config.toml
n_layer = 13
d_model = 96
n_experts = 80
experts_per_token = 4
d_expert = 32
d_shared_expert = 0
activation = "geglu"
moe_layers = [1, 2, 3, 4, 5, 6, 7, 8, 9, 10, 11, 12]
router_score = "softmax"
normalize_top_k = true
routed_scale = 2.0
balance_loss = 0.000584
balance_bias = true
router_noise = 0.05
init_std_router = 0.0108
lr_router = 0.00142
vocab_size = 16384
norm = "rmsnorm"
norm_eps = 1e-05
tie_embeddings = true
optimizer = "soap_variant"
lr = 0.00411
beta1 = 0.95
beta2 = 0.95
grad_clip = 2.0
batch_tokens = [16384, 32768, 65536]
seq_len = 256
train_tokens = 268600000
steps = 7378
dataset = "wikipedia_en"
Below are experts of layer 8 (counted from 0) of a mixture-of-experts language model. Rows are named router (the router's row for the expert), gate (a neuron's input weights, with its number), up (a neuron's input weights, with its number), down (a neuron's output weights, with its number) and show model dimensions 0-95. Each number is 50 + 15 x the weight over its row's rms, rounded and kept within 0 to 99.
Before each expert's rows: "gets" lists some tokens that make up at least twice as much of what it gets as of all text; "comes before" lists some tokens at least twice as common just after its tokens as in all text. This comes from a sample of Wikipedia text that the model never trained on. Tokens count by the router's weight.

# expert 42
gets: "0", "1", "2", "3", "5", "4"
comes before: " |", ".", "%", " |\n", "–", "0"
router:40 49 35 61 27 59 34 56 50 37 54 64 49 34 77 76 68 47 75 53 50 36 69 72 81 33 41 32 42 45 43 20 33 69 61 50 58 41 56 51 43 46 20 58 29 43 87 39 45 31 71 26 54 63 29 64 81 63 64 48 72 51 32 58 49 67 59 49 54 33 24 39 34 55 62 71 58 58 62 80 41 52 35 57 63 54 52 56 70 52 32 50 34 43 63 49
gate0:37 38 30 85 70 78 47 64 83 66 78 50 37 36 42 44 47 53 51 52 64 58 62 47 68 59 61 32 52 44 77 33 79 44 68 45 59 53 45 34 65 32 36 46 49 68 71 33 48 55 93 52 49 42 46 38 51 56 67 66 62 66 58 57 25 42 59 27 37 64 74 55 55 27 47 63 69 51 62 44 44 65 27 51 50 51 32 56 32 86 56 63 53 39 50 55
up0:88 49 50 60 73 33 34 35 60 41 43 70 49 66 39 40 67 34 55 35 29 36 40 41 55 25 50 43 55 36 24 59 56 37 47 54 50 47 49 40 85 16 50 39 66 35 66 51 46 53 59 67 29 34 43 67 45 84 60 81 55 61 64 83 66 23 58 54 45 35 49 43 41 67 45 58 67 43 38 84 46 31 39 36 51 35 52 39 54 67 39 28 52 48 35 52
down0:27 69 30 68 79 47 39 34 56 56 41 56 64 57 57 79 11 35 62 74 57 64 49 55 64 63 38 40 46 31 62 48 28 61 60 37 58 38 39 42 61 68 49 39 32 40 29 43 67 46 61 74 61 49 37 47 37 74 33 60 54 33 38 39 44 41 53 51 58 36 64 64 61 50 32 58 20 66 51 59 33 35 62 40 50 66 38 41 44 18 47 11 48 86 58 55
gate1:66 52 34 38 58 59 16 60 56 58 64 59 64 38 49 37 49 44 97 69 53 15 61 42 56 50 50 23 77 29 43 55 29 33 71 74 61 45 49 50 37 27 32 26 63 65 58 43 37 40 38 43 69 55 38 58 65 62 51 38 58 48 79 27 38 55 80 47 29 47 53 44 54 34 64 19 61 57 27 57 36 30 29 39 48 54 55 58 39 45 59 60 58 56 60 58
up1:77 62 36 70 40 54 47 54 20 70 43 54 51 68 51 65 59 52 43 47 26 45 45 71 52 40 37 33 68 26 27 55 60 58 70 21 65 41 44 71 49 32 29 65 59 57 45 46 42 42 58 44 34 71 49 22 53 21 60 58 51 52 60 31 57 49 80 68 54 39 52 34 49 58 75 62 68 53 47 36 61 18 41 41 78 29 33 44 80 36 72 38 47 72 42 64
down1:65 58 58 42 65 51 48 54 37 76 79 35 52 70 42 66 25 38 35 43 56 54 59 44 35 40 30 72 49 61 52 37 83 50 47 76 50 57 54 51 66 55 47 41 28 48 72 39 67 75 46 51 54 22 50 58 37 61 48 39 44 61 03 66 43 52 21 49 70 47 64 55 56 60 23 56 28 37 54 51 58 55 67 65 46 44 45 54 55 13 72 89 54 43 60 53
gate2:39 43 49 38 57 69 67 38 59 22 43 62 64 52 54 46 34 54 78 44 67 57 72 48 81 49 35 37 66 71 19 52 40 64 53 37 62 56 32 58 63 42 53 34 27 72 50 47 59 37 24 49 70 61 58 40 41 31 37 27 65 49 49 73 28 56 32 54 40 60 47 65 51 21 18 58 46 72 55 41 37 78 63 52 42 25 91 42 39 65 57 68 47 60 59 52
up2:46 51 49 41 41 77 41 54 72 70 46 44 76 38 60 67 45 63 59 71 46 66 74 51 39 46 55 70 50 61 52 44 63 46 67 34 30 99 72 59 30 51 71 40 64 41 55 49 54 35 33 24 56 48 63 51 38 62 51 37 52 46 26 59 55 50 58 46 52 61 30 48 28 40 56 69 65 72 71 49 79 69 56 31 46 64 40 40 27 44 32 45 61 55 88 22
down2:26 36 55 40 67 48 59 30 42 67 66 48 56 65 64 53 39 26 35 68 34 36 29 70 37 46 59 59 50 69 45 41 66 52 46 56 51 39 39 17 61 64 37 44 26 38 66 33 48 62 30 77 53 53 77 42 66 34 51 84 32 52 43 58 40 46 48 76 53 50 68 42 80 10 47 29 45 54 55 24 26 62 58 61 42 26 51 63 64 50 65 28 60 37 50 50
gate3:26 38 39 36 56 38 43 36 88 79 23 32 50 58 42 58 45 54 46 40 46 47 55 63 62 26 84 43 58 48 75 08 69 70 27 31 35 25 63 35 29 68 51 58 42 59 50 24 36 56 54 63 31 68 40 48 57 53 57 61 50 52 31 47 45 51 46 75 50 88 19 55 30 44 61 40 50 50 49 50 63 42 45 47 53 66 31 41 75 46 44 51 48 58 41 54
up3:62 26 60 45 71 69 38 43 37 65 68 91 71 52 54 59 54 70 68 63 74 50 11 40 73 62 45 55 28 32 39 32 44 66 56 60 34 59 63 48 67 57 54 18 51 13 54 42 42 42 68 47 61 40 48 82 62 43 70 40 72 55 10 44 69 54 43 58 34 58 20 53 43 46 55 53 45 40 41 51 62 56 56 46 55 47 56 50 55 65 73 47 49 50 64 53
down3:40 57 49 38 73 36 42 57 57 36 67 26 55 26 63 50 70 40 55 49 84 33 63 35 39 65 48 37 61 58 53 62 27 53 56 77 50 46 51 26 49 20 25 61 29 48 59 60 87 70 39 46 53 37 73 49 57 47 24 47 31 40 73 81 56 47 48 38 76 49 64 80 43 48 45 47 64 39 64 21 49 51 46 54 26 46 56 37 69 31 67 56 60 58 31 64
gate4:30 51 59 50 36 64 32 47 37 56 53 57 66 29 69 42 55 56 62 64 65 43 52 71 80 32 70 68 62 43 66 34 61 32 39 88 54 59 84 53 54 61 48 73 31 47 51 44 62 38 50 68 40 62 53 25 30 62 44 52 58 40 38 50 60 16 33 62 50 56 62 60 43 30 15 63 51 76 29 60 50 48 29 37 72 20 74 50 51 73 46 40 62 57 45 59
up4:59 53 89 63 32 44 42 37 32 59 48 69 71 57 62 57 33 54 56 30 87 33 22 35 53 75 27 89 54 54 36 64 63 30 70 62 43 22 60 57 31 43 66 55 45 41 35 69 46 49 53 56 58 52 53 44 38 17 54 49 55 54 42 53 40 40 51 29 48 79 30 28 74 38 32 73 33 44 40 51 73 49 42 32 41 39 50 58 54 47 39 46 36 47 34 43
down4:57 74 18 57 51 74 29 52 43 65 44 64 46 44 36 59 42 58 44 35 69 54 69 60 38 55 39 55 47 20 52 47 58 54 74 56 66 73 60 43 51 47 29 39 65 37 22 47 38 12 45 57 54 59 66 58 04 53 48 56 34 52 28 50 60 48 25 51 58 51 59 50 42 38 22 21 49 74 48 81 50 54 34 56 43 40 68 45 33 82 40 67 65 60 44 54
gate5:47 36 53 64 69 65 36 97 53 27 43 71 57 68 44 53 61 79 32 52 39 72 72 45 44 67 63 79 35 55 63 62 51 73 35 56 48 48 72 44 41 41 68 55 46 46 36 47 44 50 54 79 40 21 29 45 50 27 39 64 31 66 39 83 42 67 48 45 39 75 38 62 74 49 44 57 59 57 70 70 51 56 39 49 44 81 39 49 65 49 64 52 37 34 60 60
up5:70 47 52 55 49 27 56 75 25 61 56 44 21 50 61 51 41 45 36 35 69 31 72 57 24 82 25 59 56 39 39 60 50 54 57 57 24 35 55 18 68 43 39 62 35 67 42 37 68 56 54 26 69 42 34 49 42 52 35 64 43 40 43 56 45 65 40 60 34 35 41 58 54 37 60 37 48 56 50 29 72 65 60 19 27 28 26 56 39 12 52 59 60 57 49 26
down5:41 48 48 69 52 58 63 50 35 51 67 60 34 76 59 46 52 77 61 35 39 49 68 56 69 37 49 32 53 16 53 51 53 66 48 65 17 47 66 49 54 39 20 29 50 22 43 57 68 58 51 41 47 84 79 51 31 37 69 61 41 57 55 38 57 35 22 39 47 41 40 50 56 60 47 40 38 67 41 55 23 45 42 95 65 51 48 41 51 42 58 54 85 24 51 68
gate6:42 64 50 35 44 55 33 48 73 33 71 55 57 77 34 44 41 54 61 43 57 55 42 47 37 85 62 55 65 40 26 56 80 24 40 34 33 42 48 61 51 48 61 47 38 24 20 38 42 55 53 55 51 58 44 47 73 36 28 38 78 44 72 60 55 37 36 29 31 67 44 40 59 61 49 34 49 46 46 32 69 16 78 38 55 32 68 65 73 41 38 56 18 46 35 64
up6:31 60 97 50 61 66 48 59 36 60 52 35 47 60 37 48 54 37 50 48 63 54 53 38 01 48 40 40 49 44 48 37 45 77 18 62 69 49 42 41 67 55 45 28 41 72 45 34 26 47 65 64 35 92 56 54 33 43 58 51 45 39 45 87 51 59 55 47 60 47 47 22 53 28 35 41 54 47 42 20 47 33 69 67 56 61 59 59 35 55 43 60 66 36 62 56
down6:46 29 79 72 38 60 48 19 67 53 36 66 43 31 44 53 33 31 59 28 36 29 37 43 48 40 17 38 47 35 60 44 44 43 54 09 63 66 71 53 41 55 54 22 62 32 84 45 69 31 51 57 61 25 54 39 59 63 33 47 56 51 45 50 18 59 29 24 70 45 41 44 39 38 56 46 61 53 55 55 60 54 55 30 59 33 35 29 64 42 71 40 35 36 47 40

# expert 7
gets: "15", "0", "1", "24", "23", "00"
comes before: " |", "–", ";", " |\n", "\n", ","
router:27 50 54 29 30 59 24 35 31 36 31 39 60 54 59 54 58 31 58 65 59 53 61 70 51 69 74 30 37 63 32 65 55 65 77 72 50 42 55 52 33 56 66 54 44 73 38 45 44 30 44 36 26 34 39 67 71 59 41 52 70 47 29 59 33 33 55 26 77 60 05 33 64 71 69 60 56 47 43 72 50 47 50 65 21 40 59 60 55 62 53 51 58 46 28 43
gate0:51 48 51 57 43 47 63 56 57 59 20 44 68 38 38 58 35 23 65 43 63 44 45 49 64 55 70 42 61 40 48 75 56 16 60 61 60 48 72 49 56 54 56 55 40 33 62 49 34 36 53 37 37 68 68 41 72 87 49 68 58 63 61 24 32 37 57 46 44 57 14 79 51 77 56 55 87 58 39 56 65 64 30 30 52 55 52 58 29 63 34 74 59 21 38 65
up0:55 65 72 73 30 55 69 52 55 18 76 30 47 46 29 60 45 54 29 48 36 70 45 69 55 61 08 37 50 61 76 16 30 47 49 68 34 70 68 55 50 33 15 41 55 58 51 59 57 44 49 57 63 27 45 29 43 38 49 70 32 37 56 55 20 41 55 54 44 59 60 72 41 81 43 33 47 41 40 51 30 58 35 61 55 51 44 41 73 64 57 55 40 41 62 45
down0:52 47 64 24 45 57 39 60 63 43 74 65 45 52 66 77 64 83 34 51 40 59 32 48 53 48 76 60 69 38 62 19 36 62 40 50 48 58 19 76 34 72 57 53 65 46 61 51 65 49 48 65 32 63 55 64 38 56 51 47 56 64 47 83 48 58 45 32 24 45 73 36 44 23 40 57 23 55 57 56 63 58 18 41 52 40 32 52 69 35 45 17 37 35 57 65
gate1:45 29 41 05 55 49 50 33 51 44 56 50 64 45 50 48 59 43 44 79 55 52 38 45 72 64 57 45 54 39 41 44 58 74 63 39 60 47 70 59 84 32 60 55 50 72 49 16 34 61 42 44 76 47 57 66 60 62 68 48 31 39 48 65 41 20 44 52 47 78 10 49 51 57 47 63 50 61 54 43 51 35 36 72 33 66 21 31 38 42 67 76 56 32 34 30
up1:60 31 45 57 46 01 52 69 50 75 53 43 31 47 38 32 59 44 50 49 41 33 72 74 48 48 53 54 33 58 54 81 23 69 32 46 55 51 37 62 58 35 66 42 44 97 64 77 34 52 42 66 41 59 38 35 30 45 67 47 35 33 59 52 67 74 52 59 30 43 48 32 68 27 43 77 52 74 44 58 53 45 60 36 66 40 53 40 69 43 51 33 63 62 45 62
down1:35 33 44 64 33 55 58 28 41 74 46 77 61 77 36 72 33 57 70 37 41 54 43 64 45 65 51 94 47 53 60 25 61 56 59 67 54 49 71 55 67 57 39 34 60 23 54 25 77 64 51 37 72 59 64 42 34 30 28 64 31 45 40 52 42 58 52 53 64 56 68 68 74 62 69 47 32 42 57 69 44 65 67 46 60 47 40 45 50 61 51 14 29 44 68 58
gate2:61 60 47 31 57 60 62 51 50 60 41 52 69 23 18 65 23 72 51 40 67 25 25 43 47 39 57 48 41 37 41 64 72 42 51 64 53 45 52 60 76 65 33 49 38 45 50 53 42 44 46 29 23 58 40 50 38 29 50 49 59 52 45 20 50 58 62 21 52 55 88 46 22 70 42 83 60 61 41 36 59 17 52 45 23 56 45 40 57 62 65 49 44 69 80 44
up2:82 31 45 43 42 50 49 55 64 56 28 47 56 56 46 27 48 67 76 68 93 66 54 53 63 36 54 36 42 48 73 71 67 37 67 53 58 36 68 57 32 32 58 48 54 41 65 39 40 55 52 26 45 60 55 59 41 27 47 81 58 38 34 46 56 34 45 43 67 33 76 44 48 30 34 80 50 23 56 67 54 64 58 42 60 19 49 48 15 50 59 51 51 28 29 49
down2:47 58 35 71 81 43 50 38 43 52 59 59 57 62 63 45 32 85 45 34 50 92 64 58 43 64 46 64 36 32 69 44 59 45 87 46 23 57 38 83 22 22 61 66 36 62 49 58 39 55 45 50 47 54 65 37 32 60 50 51 37 39 49 65 56 35 42 66 71 56 54 51 52 44 58 74 51 59 58 54 60 64 39 37 49 56 43 71 48 54 55 89 64 84 64 31
gate3:67 68 46 36 64 61 51 45 57 48 34 44 45 64 33 48 53 81 33 52 44 56 56 69 61 62 38 50 59 62 59 47 33 51 58 40 43 26 13 42 60 51 68 65 52 55 56 38 20 71 44 65 56 26 43 62 58 61 71 55 53 73 62 61 25 59 88 31 83 43 23 55 55 61 71 49 59 22 67 45 27 27 58 50 37 29 45 43 49 28 36 36 60 52 69 28
up3:69 18 28 39 74 58 40 73 56 36 51 50 52 27 51 56 54 59 33 27 38 46 42 59 47 56 56 28 30 52 72 50 44 74 46 43 55 66 26 51 47 67 52 66 67 59 56 69 64 30 46 80 68 40 38 71 40 44 67 48 38 49 67 21 25 59 62 73 50 54 14 58 26 43 48 59 69 61 59 67 61 69 40 54 55 45 48 63 54 42 62 18 28 25 68 57
down3:54 27 64 73 53 46 64 47 58 36 72 30 40 29 70 54 29 58 40 64 44 37 65 25 54 66 34 29 64 44 49 68 59 66 52 47 49 53 54 54 50 09 85 45 60 55 67 55 66 40 44 21 56 44 49 37 51 52 57 45 58 22 72 60 60 45 31 17 22 36 54 50 66 44 37 83 50 38 82 43 68 51 66 40 49 36 66 40 45 55 55 78 57 66 47 37
gate4:16 48 53 59 02 49 45 53 50 51 35 55 58 49 38 42 73 46 36 40 51 46 33 53 36 79 61 66 56 40 34 39 43 42 33 39 23 26 72 12 23 49 56 58 48 61 45 65 82 56 62 36 32 64 51 73 39 36 49 47 55 37 50 48 59 52 41 74 63 53 32 49 46 19 30 55 64 22 32 59 37 35 54 47 47 37 42 55 58 71 30 45 23 40 45 51
up4:44 35 49 72 46 30 72 52 75 29 68 50 67 74 51 61 52 74 28 45 21 40 36 34 37 30 51 31 42 52 53 65 45 51 46 54 53 57 27 60 49 28 58 42 58 71 29 71 55 35 42 29 48 78 52 11 32 74 47 51 39 44 42 33 42 45 64 17 53 38 66 63 97 69 47 51 37 44 56 49 71 37 62 51 71 44 55 34 58 51 61 52 58 53 46 49
down4:26 76 47 61 23 43 60 57 47 36 52 93 54 50 72 53 55 56 36 32 68 65 43 48 24 21 54 56 35 50 58 40 56 61 52 16 45 33 47 19 42 63 70 80 35 45 50 34 54 41 73 44 45 35 28 42 33 19 52 48 55 41 54 56 59 61 46 56 67 52 33 45 22 32 70 59 53 68 52 55 49 44 51 29 27 49 27 56 61 67 53 55 18 48 63 47
gate5:91 55 67 31 46 32 60 46 39 59 60 70 30 47 38 59 38 73 49 41 57 46 64 39 56 74 63 61 83 48 69 85 33 59 49 41 45 66 58 18 34 59 54 77 51 54 31 80 62 19 50 61 36 55 54 27 32 64 27 65 34 43 48 42 53 28 63 44 70 38 37 59 55 66 89 47 51 45 52 56 36 70 48 61 45 38 49 63 41 46 48 46 53 38 37 38
up5:51 54 65 50 22 56 53 53 54 47 63 33 27 37 47 50 54 50 35 54 70 60 62 58 38 59 55 76 64 61 53 35 37 82 45 68 58 55 69 43 14 47 42 49 68 55 58 41 66 45 56 54 23 65 47 64 52 40 69 63 48 48 10 22 65 48 36 45 40 28 54 26 48 44 50 53 71 46 85 48 52 57 34 75 62 75 50 25 58 60 87 79 47 62 35 59
down5:18 46 49 53 49 67 50 58 52 61 48 39 60 33 78 38 38 55 53 37 09 78 46 44 52 64 69 68 56 59 47 45 42 02 49 45 54 72 69 36 40 52 66 65 44 77 53 28 62 36 67 66 81 32 45 36 48 51 33 71 77 68 47 68 51 46 51 39 66 56 62 62 59 56 45 53 31 24 48 55 55 66 62 45 40 45 52 57 70 27 32 25 54 53 33 65
gate6:47 72 58 62 53 56 39 36 54 52 62 54 66 54 42 67 37 54 37 36 54 77 60 71 61 41 50 24 47 35 37 73 39 43 60 68 51 31 61 32 52 48 64 71 77 75 64 57 59 35 18 55 35 41 68 44 55 64 49 73 43 53 56 52 07 39 52 57 56 81 41 46 43 70 59 59 31 31 59 40 52 74 53 52 99 61 47 66 73 62 57 33 54 38 50 69
up6:54 74 50 46 53 56 53 73 36 48 59 50 34 34 30 70 50 37 52 85 71 40 35 42 39 49 52 71 69 57 62 60 61 53 70 57 60 33 76 20 46 69 41 49 62 53 33 66 52 71 30 55 64 61 54 43 56 47 39 58 67 46 38 61 23 49 46 22 74 48 47 23 19 54 33 59 33 67 85 70 46 68 41 31 67 49 49 19 43 33 48 45 26 41 45 37
down6:50 61 86 54 71 57 55 49 83 33 37 51 32 46 45 21 72 57 41 37 73 63 42 38 36 36 57 56 31 53 72 23 54 31 48 70 46 49 66 30 44 39 75 44 24 43 83 45 50 24 55 67 45 45 55 32 61 35 39 49 59 43 56 59 47 53 44 44 53 56 51 52 64 72 30 94 37 59 26 62 53 53 51 32 52 36 58 61 62 32 50 56 42 20 72 40

# expert 15
gets: "2", "1", "0", ")", "3", "4"
comes before: ")", ")\n", " |", "),", "–", ")\n\n"
router:57 48 36 43 84 61 53 33 54 46 50 61 25 60 52 66 34 42 50 72 47 62 49 32 56 47 42 35 50 50 75 33 76 70 70 36 49 41 27 52 43 67 64 35 36 43 39 62 27 33 54 33 60 59 31 58 58 48 38 57 30 30 69 60 24 68 60 39 68 53 37 44 22 48 73 92 44 46 67 68 28 30 27 61 28 28 53 52 53 30 40 47 71 41 65 49
gate0:58 60 44 40 55 48 64 50 54 54 42 55 40 74 36 41 67 50 64 34 44 61 54 80 62 32 44 27 59 40 73 24 85 36 52 00 56 54 34 62 61 33 53 43 66 26 56 51 68 47 38 59 62 48 50 41 31 49 42 70 51 25 50 50 26 59 40 80 31 71 51 69 50 28 29 36 51 36 65 71 65 36 45 21 57 39 35 51 40 21 46 60 41 48 38 57
up0:65 53 40 57 37 47 43 58 54 34 65 52 51 30 44 65 52 46 38 65 46 40 26 50 12 60 43 70 24 54 38 53 50 51 61 41 51 60 67 30 57 42 51 40 40 67 22 56 54 47 59 71 78 35 57 26 62 61 52 47 50 54 21 68 76 13 58 56 31 22 51 48 48 68 59 26 55 41 40 51 48 69 49 42 81 63 25 58 25 55 62 72 19 73 68 60
down0:82 63 39 59 71 50 66 58 41 47 27 40 24 44 43 39 51 37 66 61 81 31 53 71 45 43 60 32 60 28 39 74 39 70 54 35 49 41 80 31 48 74 25 50 52 30 32 71 66 40 43 68 59 33 38 51 46 34 50 61 57 48 44 33 41 79 61 54 48 11 38 55 48 45 45 31 47 61 56 20 53 47 62 40 37 41 70 33 19 62 44 67 60 59 52 64
gate1:74 37 61 38 47 54 57 46 50 49 70 47 47 44 30 65 52 44 52 62 35 39 55 29 46 28 44 80 52 36 00 53 45 52 56 43 41 20 48 52 62 67 38 69 58 24 55 37 55 41 49 63 68 40 27 50 73 69 44 36 57 23 65 57 56 47 51 66 54 64 42 54 56 37 46 40 51 97 59 14 38 44 70 38 46 36 75 32 30 46 40 49 33 34 64 40
up1:53 32 56 41 42 41 55 44 51 49 13 49 45 54 44 56 48 67 45 55 69 52 87 69 47 52 55 49 53 63 57 66 50 41 61 43 81 35 71 34 44 57 35 54 18 44 67 53 36 51 65 76 44 34 40 79 75 55 48 30 62 81 72 64 42 62 30 72 36 39 60 55 70 34 54 73 53 53 56 69 45 41 77 33 50 63 61 41 50 68 30 66 39 67 14 56
down1:34 38 43 60 54 51 53 50 66 53 52 54 62 42 49 67 44 37 68 69 46 55 51 53 32 56 40 29 48 86 76 42 54 38 77 45 47 38 22 65 64 69 27 64 56 41 50 48 50 52 58 71 64 24 31 57 36 46 38 21 44 21 75 39 54 44 53 34 29 44 52 77 59 70 51 67 56 61 48 58 05 59 47 49 13 32 66 68 31 54 42 43 56 27 60 65
gate2:79 73 52 43 76 50 63 61 39 24 37 75 23 57 51 55 41 48 77 57 66 57 56 33 54 30 47 57 71 46 65 53 75 57 62 42 87 62 56 46 38 39 32 32 55 46 49 47 67 44 42 13 46 28 58 53 40 37 48 61 49 67 47 34 42 85 31 38 34 59 40 50 54 47 20 65 44 77 40 66 59 31 43 45 16 40 44 42 40 54 47 30 56 39 38 33
up2:41 64 48 76 45 44 58 71 48 42 71 46 55 75 70 52 39 77 49 29 76 49 49 35 51 30 55 55 51 64 38 41 58 27 71 89 24 49 36 47 30 61 30 28 56 58 37 50 44 42 46 55 60 71 44 48 61 18 71 64 58 35 56 37 39 62 40 35 75 48 51 57 24 35 41 60 51 72 39 56 81 58 18 26 50 43 61 33 47 60 48 68 31 42 34 53
down2:45 30 53 77 35 20 55 39 35 53 57 63 66 54 25 55 50 53 46 56 53 56 29 74 77 51 58 46 66 55 48 66 63 66 41 56 54 46 68 38 56 63 66 59 58 37 57 28 71 31 31 50 38 66 35 54 45 87 46 40 58 51 41 64 74 59 88 67 48 61 73 50 82 39 49 36 37 41 36 28 58 35 43 88 63 39 35 67 54 56 63 43 67 50 36 76
gate3:47 48 55 76 47 47 54 50 65 35 43 49 59 52 46 44 34 27 38 53 49 43 68 57 58 94 59 52 24 59 55 82 42 50 47 48 40 43 57 33 66 46 57 73 29 56 72 43 40 41 74 59 45 40 50 53 72 62 60 37 58 56 45 07 59 12 38 64 55 67 79 47 32 50 49 26 56 75 57 34 54 48 65 60 61 86 55 76 64 44 51 58 30 34 31 58
up3:44 62 26 55 77 38 61 56 42 57 76 48 50 41 52 65 35 48 71 49 74 53 35 44 41 40 49 43 50 62 65 38 68 69 66 38 53 34 22 55 44 61 62 38 61 31 58 57 52 40 31 34 09 43 45 22 27 39 15 73 45 31 64 73 39 50 56 59 65 31 32 59 30 46 51 89 52 50 47 56 24 60 41 42 68 31 59 80 59 39 52 37 48 37 44 44
down3:43 47 52 45 57 61 42 18 42 39 55 50 35 41 38 69 24 56 63 61 66 63 64 30 32 54 37 77 46 37 71 49 42 59 42 60 55 45 37 68 48 81 61 24 71 38 10 49 32 55 54 63 58 49 32 52 41 58 50 75 27 27 56 86 46 53 52 46 65 34 35 31 34 73 57 59 57 37 48 70 10 40 56 49 34 31 58 59 44 71 57 49 71 52 69 48
gate4:30 67 58 45 61 62 15 67 32 73 71 57 42 44 57 42 62 44 61 68 66 49 52 43 41 51 59 37 35 53 43 58 75 52 52 68 24 57 74 41 93 28 70 51 49 56 39 33 44 71 26 35 38 50 66 63 53 49 38 51 07 29 63 63 39 53 39 45 32 32 22 58 51 27 77 49 23 51 47 42 39 46 63 32 47 48 26 46 63 54 56 58 44 54 60 30
up4:55 54 26 28 43 52 55 58 58 41 66 39 75 53 55 53 57 62 13 69 64 25 85 33 33 38 64 31 50 43 66 50 29 52 34 52 54 58 47 45 62 71 52 35 55 31 51 64 65 40 38 53 44 61 51 44 46 40 31 63 32 56 44 54 29 56 42 46 42 43 28 73 47 33 81 51 60 83 82 26 39 50 55 83 59 47 33 41 47 58 84 41 24 44 37 41
down4:77 39 53 73 43 57 46 45 58 50 52 26 44 54 55 23 31 54 40 54 53 45 45 71 49 40 46 54 48 65 34 61 43 67 53 28 77 28 54 30 36 56 36 13 30 58 35 38 62 02 76 62 25 62 94 44 48 62 71 58 44 32 47 59 44 42 38 46 52 28 55 69 49 55 36 42 73 45 62 58 30 41 51 49 51 43 33 67 32 39 50 22 42 62 56 56
gate5:53 32 60 50 68 52 47 46 73 41 37 66 62 59 33 38 19 61 54 68 56 64 42 46 62 37 58 31 61 32 43 83 72 49 36 45 44 74 56 44 61 42 56 67 42 70 53 52 24 47 66 38 61 43 39 51 63 33 53 57 46 09 80 65 50 68 49 44 66 52 46 66 58 39 32 42 59 65 64 09 44 73 37 77 35 39 69 40 76 51 60 58 54 62 83 45
up5:22 50 52 48 62 26 65 46 52 22 32 56 55 25 68 62 50 50 57 35 55 38 53 54 60 36 77 61 26 59 45 68 31 33 39 43 61 38 44 57 55 08 49 15 49 25 46 51 51 46 54 49 45 29 54 33 37 24 57 53 63 42 67 46 66 70 60 47 43 52 68 59 40 63 60 53 64 43 72 39 36 29 77 41 45 77 56 66 56 37 27 23 26 65 61 27
down5:52 68 28 44 70 50 57 39 53 79 59 67 51 69 63 50 32 50 73 39 60 57 70 16 50 39 43 48 42 41 49 45 53 29 40 57 65 44 56 49 97 32 42 34 49 49 45 52 17 74 15 52 49 39 31 38 43 43 26 47 40 30 42 70 57 35 56 53 45 33 65 56 56 26 34 39 55 48 54 81 56 72 40 48 78 70 43 70 51 74 41 46 35 35 55 35
gate6:52 32 35 31 64 36 58 68 62 59 31 80 64 55 52 56 67 60 80 23 54 23 75 46 50 17 45 58 42 28 41 29 40 49 54 46 33 49 54 17 59 58 29 46 50 66 33 21 28 42 74 43 55 49 35 34 77 58 28 76 49 39 38 28 56 57 40 24 37 48 35 42 43 61 45 56 54 48 56 42 45 12 51 50 34 63 49 35 33 46 52 49 40 33 45 52
up6:65 62 45 39 70 48 44 49 67 55 59 80 44 72 33 55 34 40 48 24 62 55 31 39 86 38 26 68 64 55 63 60 57 60 55 37 50 81 61 54 56 61 38 18 73 48 72 31 39 42 55 63 42 60 13 38 37 51 53 51 63 51 67 80 50 80 42 55 44 90 57 41 39 42 63 63 54 59 33 38 39 46 24 41 59 73 48 51 46 50 54 38 63 68 66 55
down6:37 47 73 63 50 67 54 61 60 39 40 42 00 55 62 37 65 49 48 40 62 52 51 52 63 31 49 52 52 47 64 64 61 45 58 52 41 65 43 37 59 55 51 42 67 61 44 57 48 41 59 31 31 45 23 57 46 63 69 95 16 56 77 56 91 56 53 34 33 37 58 28 52 59 53 52 39 37 24 38 51 44 45 41 56 40 50 70 40 59 52 63 33 71 94 58